From a checkpoint of a small mixture-of-experts model trained on Wikipedia.
Experts: 160 experts in each of 9 layers, 80 GELU neurons an expert, a sigmoid router.
Training: a variant of Muon for the experts, 577M tokens.
Below are experts of layer 7 (counted from 0) of a mixture-of-experts language model. Rows are named router (the router's row for the expert), up (a neuron's input weights, with its number), down (a neuron's output weights, with its number) and show model dimensions 0-255. Each number is 50 + 15 x the weight over its row's rms, rounded and kept within 0 to 99.
Before each expert's rows: "mostly gets" lists some tokens that are sent to it at least half of the time; "comes before" lists some tokens at least twice as common just after its tokens as in all text. This comes from a sample of Wikipedia text that the model never trained on. Tokens count by the router's weight.

# expert 22
mostly gets: " was", " been", " were", "an.", "ation.", " States."
comes before: "\n", " The", " ", " a", " He", " In"
router:68 27 62 32 43 24 54 64 45 44 41 53 71 42 29 67 62 62 61 00 81 51 61 52 50 50 71 30 49 56 86 21 25 50 29 42 57 42 60 56 70 61 45 48 70 59 36 77 47 41 29 45 62 71 20 69 36 58 43 52 70 28 61 27 65 57 60 28 50 48 58 42 25 45 51 35 58 59 78 74 63 51 49 44 46 71 44 30 67 74 62 42 75 47 54 51 51 59 67 38 38 54 30 84 62 63 46 48 54 42 63 34 57 84 74 64 57 52 39 35 44 42 36 67 60 26 61 62 29 63 66 52 65 53 84 57 52 56 61 58 99 57 61 52 44 55 37 53 80 62 52 31 44 62 65 65 52 61 51 46 71 38 43 32 54 49 39 20 57 31 64 52 47 32 63 48 31 48 62 54 61 52 37 16 35 53 38 37 58 44 33 46 69 52 59 43 65 58 18 52 76 47 64 61 30 54 52 53 32 25 48 71 50 61 37 40 27 61 88 35 60 48 60 52 55 60 58 56 32 39 31 47 48 54 62 58 68 36 64 54 38 54 69 50 61 32 51 61 45 47 39 48 25 56 49 55
up1:45 37 38 56 53 51 38 52 29 54 40 64 41 84 59 73 64 35 77 54 66 66 63 78 44 39 24 45 39 53 67 63 67 65 69 38 62 46 21 64 47 38 57 63 16 63 69 48 30 51 58 24 34 54 22 23 65 42 69 48 62 53 55 51 51 73 55 35 49 44 55 67 53 55 43 55 56 29 34 56 46 27 36 23 49 49 40 41 59 33 44 68 45 56 40 76 37 55 41 67 48 64 35 51 46 73 55 43 45 77 62 26 53 57 42 53 36 64 83 30 62 71 41 83 79 53 49 78 32 31 53 70 53 68 38 53 88 53 60 29 44 57 58 37 66 52 51 49 38 46 39 44 46 34 72 33 62 44 56 56 24 32 58 33 18 45 40 47 41 32 41 34 34 50 45 43 58 56 76 76 42 55 77 29 65 39 50 42 64 76 43 65 53 59 44 58 60 34 45 72 42 67 47 53 72 55 54 56 61 66 50 60 52 49 46 37 78 59 35 42 48 47 48 63 38 37 25 34 55 79 76 38 57 58 31 46 53 43 26 35 26 24 47 52 64 63 58 09 33 20 71 60 69 59 74 80
down1:60 48 40 46 30 32 71 52 39 60 63 56 50 54 58 50 46 67 61 47 66 45 76 66 39 66 45 42 42 40 53 46 46 58 65 49 40 40 44 65 02 42 52 41 52 77 39 56 70 39 34 44 55 54 44 36 48 39 66 35 59 38 61 37 50 34 70 53 20 64 52 42 48 56 42 56 43 57 58 29 25 48 58 84 49 68 51 70 35 51 07 62 68 73 52 60 53 76 46 23 61 62 61 43 40 47 49 59 74 54 40 40 47 70 41 30 52 58 48 73 66 43 38 41 31 68 67 70 59 66 69 21 35 38 64 57 66 34 68 29 50 29 64 45 46 47 58 59 38 57 27 27 31 47 51 54 64 71 22 21 69 60 50 85 52 29 59 62 28 15 49 49 42 51 33 42 65 27 29 65 55 53 67 46 43 62 59 45 81 34 53 59 42 48 25 53 54 61 50 78 40 67 78 45 27 27 75 34 46 66 52 33 33 47 34 52 56 47 50 43 13 64 48 65 49 28 54 59 54 81 57 34 22 62 48 33 77 30 37 45 47 32 46 76 43 41 31 82 58 70 48 37 52 77 51 69

# expert 91
mostly gets: " School", " University", " school", " City", " College", " Street"
comes before: " |", ".", ",", " in", "'s", ";"
router:35 38 63 69 38 78 54 47 58 56 50 34 40 56 49 51 36 34 32 53 17 45 49 52 69 40 69 55 37 43 32 39 54 47 25 72 54 63 64 57 34 53 27 65 46 33 40 57 52 65 58 41 54 67 24 58 39 57 81 57 44 62 44 24 61 25 65 46 85 41 28 41 67 61 51 69 34 40 54 41 57 75 53 24 68 33 18 11 62 65 69 69 51 37 67 53 75 46 64 43 52 18 46 42 64 37 48 40 47 46 51 34 65 54 31 57 32 65 63 43 52 58 45 33 70 57 62 27 32 57 48 62 47 51 36 20 65 53 80 18 65 50 50 40 24 44 38 54 64 72 58 62 60 77 33 51 59 54 32 40 21 42 14 50 53 38 61 39 26 40 60 37 50 54 39 52 52 44 37 57 29 48 48 54 43 32 21 36 32 39 62 34 49 46 41 13 52 29 59 58 33 42 28 49 35 40 71 48 63 44 62 67 42 50 68 75 72 52 42 64 39 42 49 31 15 52 34 72 63 59 45 55 38 48 63 78 39 35 57 80 26 66 46 47 54 52 52 25 42 47 27 47 68 25 35 21
up0:36 31 71 23 44 68 52 69 51 60 60 35 41 56 45 52 39 51 49 49 67 53 51 48 45 41 84 26 57 45 41 52 78 73 40 55 25 68 65 61 32 51 52 38 49 51 68 82 28 65 54 51 44 34 60 30 33 74 62 67 40 53 27 37 56 45 61 42 45 62 53 43 50 58 44 45 17 22 55 41 64 47 41 19 53 39 14 35 69 47 73 81 50 45 70 31 48 41 52 76 36 32 40 59 50 48 47 37 66 35 47 54 73 64 74 28 28 61 59 65 48 28 60 64 62 51 44 02 50 47 74 42 51 40 37 46 59 40 51 49 52 49 46 53 47 57 58 69 38 81 49 50 31 42 38 33 69 64 55 57 45 66 28 59 34 55 71 46 44 60 67 42 35 53 42 40 58 80 38 55 44 56 91 43 62 71 13 59 67 40 66 42 38 48 12 29 44 37 51 40 37 28 46 48 40 64 49 50 50 73 57 51 70 53 69 44 42 45 63 85 72 53 14 58 27 38 16 40 51 59 71 65 28 47 70 57 57 28 54 57 54 33 42 69 70 31 30 45 69 62 40 40 35 44 70 51
down0:26 47 68 52 54 35 60 40 52 53 08 81 70 45 38 33 52 54 45 52 38 55 22 36 42 49 72 47 46 47 30 55 56 34 79 46 68 42 57 62 49 63 60 31 67 58 57 32 84 48 51 65 66 14 50 46 42 10 43 35 50 66 58 46 64 54 48 22 47 32 41 86 36 49 19 28 62 73 54 42 80 57 35 70 72 27 64 55 82 26 47 50 63 51 60 74 38 58 42 51 19 71 46 59 54 43 61 30 76 71 48 36 39 34 57 67 43 51 48 20 52 37 68 49 63 52 35 41 33 45 61 41 55 35 44 47 58 63 58 43 28 32 55 88 73 29 43 52 60 45 57 58 53 78 49 65 33 45 36 41 45 60 64 35 34 56 69 15 39 24 19 72 37 55 31 58 39 54 56 27 35 60 33 50 25 56 76 24 45 46 36 62 46 29 55 54 69 55 55 69 37 60 54 74 42 65 35 46 48 52 59 69 71 49 43 69 53 40 74 36 55 61 62 62 53 59 70 47 72 31 41 48 63 53 29 72 50 55 47 58 49 51 66 58 36 37 61 44 48 29 45 64 43 78 40 39

# expert 33
mostly gets: "\".", "ing.", "ed.", "ation.", "ers.", "ure."
comes before: "\n", " the", " The", " In", " He", " It"
router:69 26 66 37 43 25 51 62 46 43 41 54 72 40 28 66 58 59 62 00 82 51 59 53 49 50 70 32 52 55 84 21 25 50 29 43 60 40 61 58 72 61 45 48 72 62 38 75 48 43 30 47 66 71 23 68 35 60 40 53 69 29 60 30 65 54 55 29 50 46 60 39 25 43 49 37 57 58 76 78 65 50 53 46 45 69 49 33 67 79 58 41 77 44 53 49 53 60 69 35 37 51 31 83 62 58 47 45 53 39 62 35 53 85 80 62 55 51 40 37 42 38 37 63 59 26 58 60 32 63 65 53 62 51 80 54 51 57 60 59 99 56 59 53 46 51 37 52 79 66 51 27 44 63 68 64 54 61 47 46 71 36 44 30 55 51 37 22 54 34 61 54 45 36 64 45 30 48 59 54 62 50 39 10 33 52 39 39 59 38 30 46 68 56 56 44 67 56 20 52 79 45 61 59 34 52 53 54 31 25 47 71 48 63 35 43 27 61 89 37 63 48 59 51 56 64 60 56 35 38 28 46 47 51 66 57 67 37 67 54 38 57 66 50 61 33 49 61 46 52 39 50 21 56 47 54
up1:49 29 43 33 47 65 54 34 56 42 55 42 70 61 54 57 51 43 40 23 58 08 25 52 59 37 45 39 38 28 39 55 52 57 50 48 77 40 37 56 51 26 83 44 37 65 91 32 55 35 62 49 75 16 45 32 34 37 57 39 43 45 53 60 37 39 71 41 34 48 57 50 44 69 60 54 54 74 41 30 28 33 87 56 71 43 52 46 58 63 51 55 78 81 29 50 62 45 75 44 69 73 24 64 29 36 55 25 47 62 47 41 48 58 60 45 38 50 49 54 58 23 52 48 36 71 66 45 52 57 49 59 49 20 72 60 65 68 60 52 50 52 29 70 63 34 67 48 43 68 41 59 65 43 73 37 42 61 48 56 40 57 34 83 69 31 64 68 58 66 24 35 68 36 17 35 45 45 48 86 18 54 36 58 54 48 38 88 27 63 39 55 80 29 34 80 19 61 56 48 51 49 18 33 38 47 64 63 46 31 58 32 66 46 64 56 69 29 35 46 49 59 44 50 39 56 46 23 51 48 79 52 48 51 54 46 56 39 54 53 58 42 45 49 45 67 49 55 48 80 40 39 69 40 40 57
down1:73 49 35 71 43 66 57 26 65 54 56 56 36 51 68 49 71 74 72 44 52 52 29 60 72 71 31 44 50 47 43 72 68 55 54 48 35 63 40 66 86 66 51 45 26 59 66 67 40 82 39 27 75 64 50 47 63 40 69 51 59 49 59 94 40 43 31 52 68 51 50 55 34 39 19 55 31 72 42 43 26 43 40 54 46 59 33 48 44 45 39 80 35 31 54 39 54 63 44 66 26 38 48 49 44 30 59 25 56 25 55 49 66 61 68 34 39 40 47 58 53 77 50 61 31 59 44 50 57 45 67 55 35 70 47 43 76 49 48 58 67 43 53 77 43 84 64 63 39 52 82 28 28 70 68 52 75 48 29 44 51 72 31 36 52 45 46 45 26 59 22 31 49 49 55 43 65 86 59 33 55 46 59 11 34 67 56 45 22 46 65 64 63 69 29 15 47 50 58 35 62 51 32 45 35 62 44 81 31 43 52 39 36 51 33 45 29 50 53 26 35 53 42 49 38 37 35 74 26 55 44 58 75 37 40 52 65 40 38 27 78 59 43 31 43 50 32 48 54 56 42 67 48 64 41 45

# expert 55
mostly gets: " India", " Japan", " Africa", " Britain", " China", " Kingdom"
comes before: ".", ",", " and", " of", " in", "'s"
router:16 31 39 79 46 79 29 49 60 75 65 48 47 34 59 49 48 28 28 48 75 56 64 64 49 23 42 46 49 28 60 37 36 38 60 58 70 56 20 76 42 54 41 52 58 51 60 30 77 73 46 54 39 72 78 59 60 39 60 22 57 43 46 52 18 33 45 48 35 57 45 76 47 44 30 78 38 51 48 27 51 59 42 23 30 42 58 54 14 59 36 53 59 84 60 60 53 55 72 71 43 64 76 38 79 41 62 57 43 58 49 42 46 29 42 58 46 35 57 32 80 39 88 21 68 26 65 65 47 61 35 18 40 80 58 39 36 22 61 45 51 62 58 66 37 28 56 62 53 41 68 58 63 63 46 43 77 82 47 65 27 47 33 48 41 59 38 37 43 53 43 45 53 56 45 70 29 34 45 75 32 84 36 45 43 36 50 57 45 59 32 30 59 59 43 37 42 36 35 48 45 65 33 35 44 62 52 61 68 63 41 56 69 46 44 32 45 55 46 70 38 56 34 61 47 44 65 58 64 48 39 58 36 28 68 33 53 64 48 72 57 44 27 53 33 66 64 52 26 52 54 34 44 27 52 48
up2:21 47 35 35 61 37 52 59 55 57 28 39 46 45 35 48 41 50 51 15 53 25 42 41 73 53 28 51 58 22 37 65 57 58 78 61 38 52 60 61 55 71 37 41 53 34 43 38 40 66 56 56 74 34 65 50 18 73 76 70 68 60 24 52 64 60 35 45 43 57 65 60 65 64 49 50 41 61 58 43 56 29 60 37 49 50 37 70 44 35 31 51 61 45 71 48 58 43 32 25 40 34 70 51 23 50 55 46 46 60 49 41 56 74 48 61 30 00 32 28 65 26 88 29 26 50 42 61 73 29 42 57 58 57 75 47 14 43 60 43 55 67 56 49 34 57 58 49 47 62 62 44 37 23 32 58 17 48 49 56 55 45 50 67 50 49 61 89 39 43 60 47 69 53 21 82 36 37 48 39 41 54 45 64 49 55 46 73 68 64 44 56 41 37 27 48 30 70 58 22 50 33 46 59 55 75 48 67 58 28 41 29 49 49 28 55 54 73 42 43 46 62 77 52 21 36 49 49 40 53 55 47 70 25 32 33 59 52 42 62 60 42 49 46 51 44 87 60 79 77 31 49 73 56 61 51
down2:68 60 46 29 43 48 84 41 60 45 38 54 42 40 60 54 76 50 54 58 37 47 49 55 32 86 48 45 26 45 45 06 53 41 53 71 50 25 46 43 54 46 78 70 45 53 36 53 93 65 15 42 35 36 48 57 99 58 46 67 44 36 48 32 69 48 45 28 47 42 43 50 11 46 45 43 53 59 46 59 34 37 62 33 50 49 59 35 57 65 27 50 66 60 54 49 57 57 56 71 41 54 44 48 49 54 75 28 47 77 51 33 31 43 37 13 64 35 35 66 52 44 39 51 58 41 36 49 36 62 59 58 38 28 35 76 16 63 67 35 37 45 57 73 68 42 59 21 58 45 30 53 61 58 42 74 51 40 83 49 33 54 50 39 48 47 68 47 46 47 59 20 42 59 32 37 50 64 50 53 63 29 30 53 45 22 53 82 71 76 50 37 45 52 44 61 59 75 70 43 50 57 47 61 23 41 46 63 34 47 41 41 23 64 62 69 28 29 34 51 42 50 74 49 64 41 57 59 54 79 26 67 34 72 44 67 57 61 63 70 33 64 53 57 51 58 25 45 70 59 48 67 51 69 35 46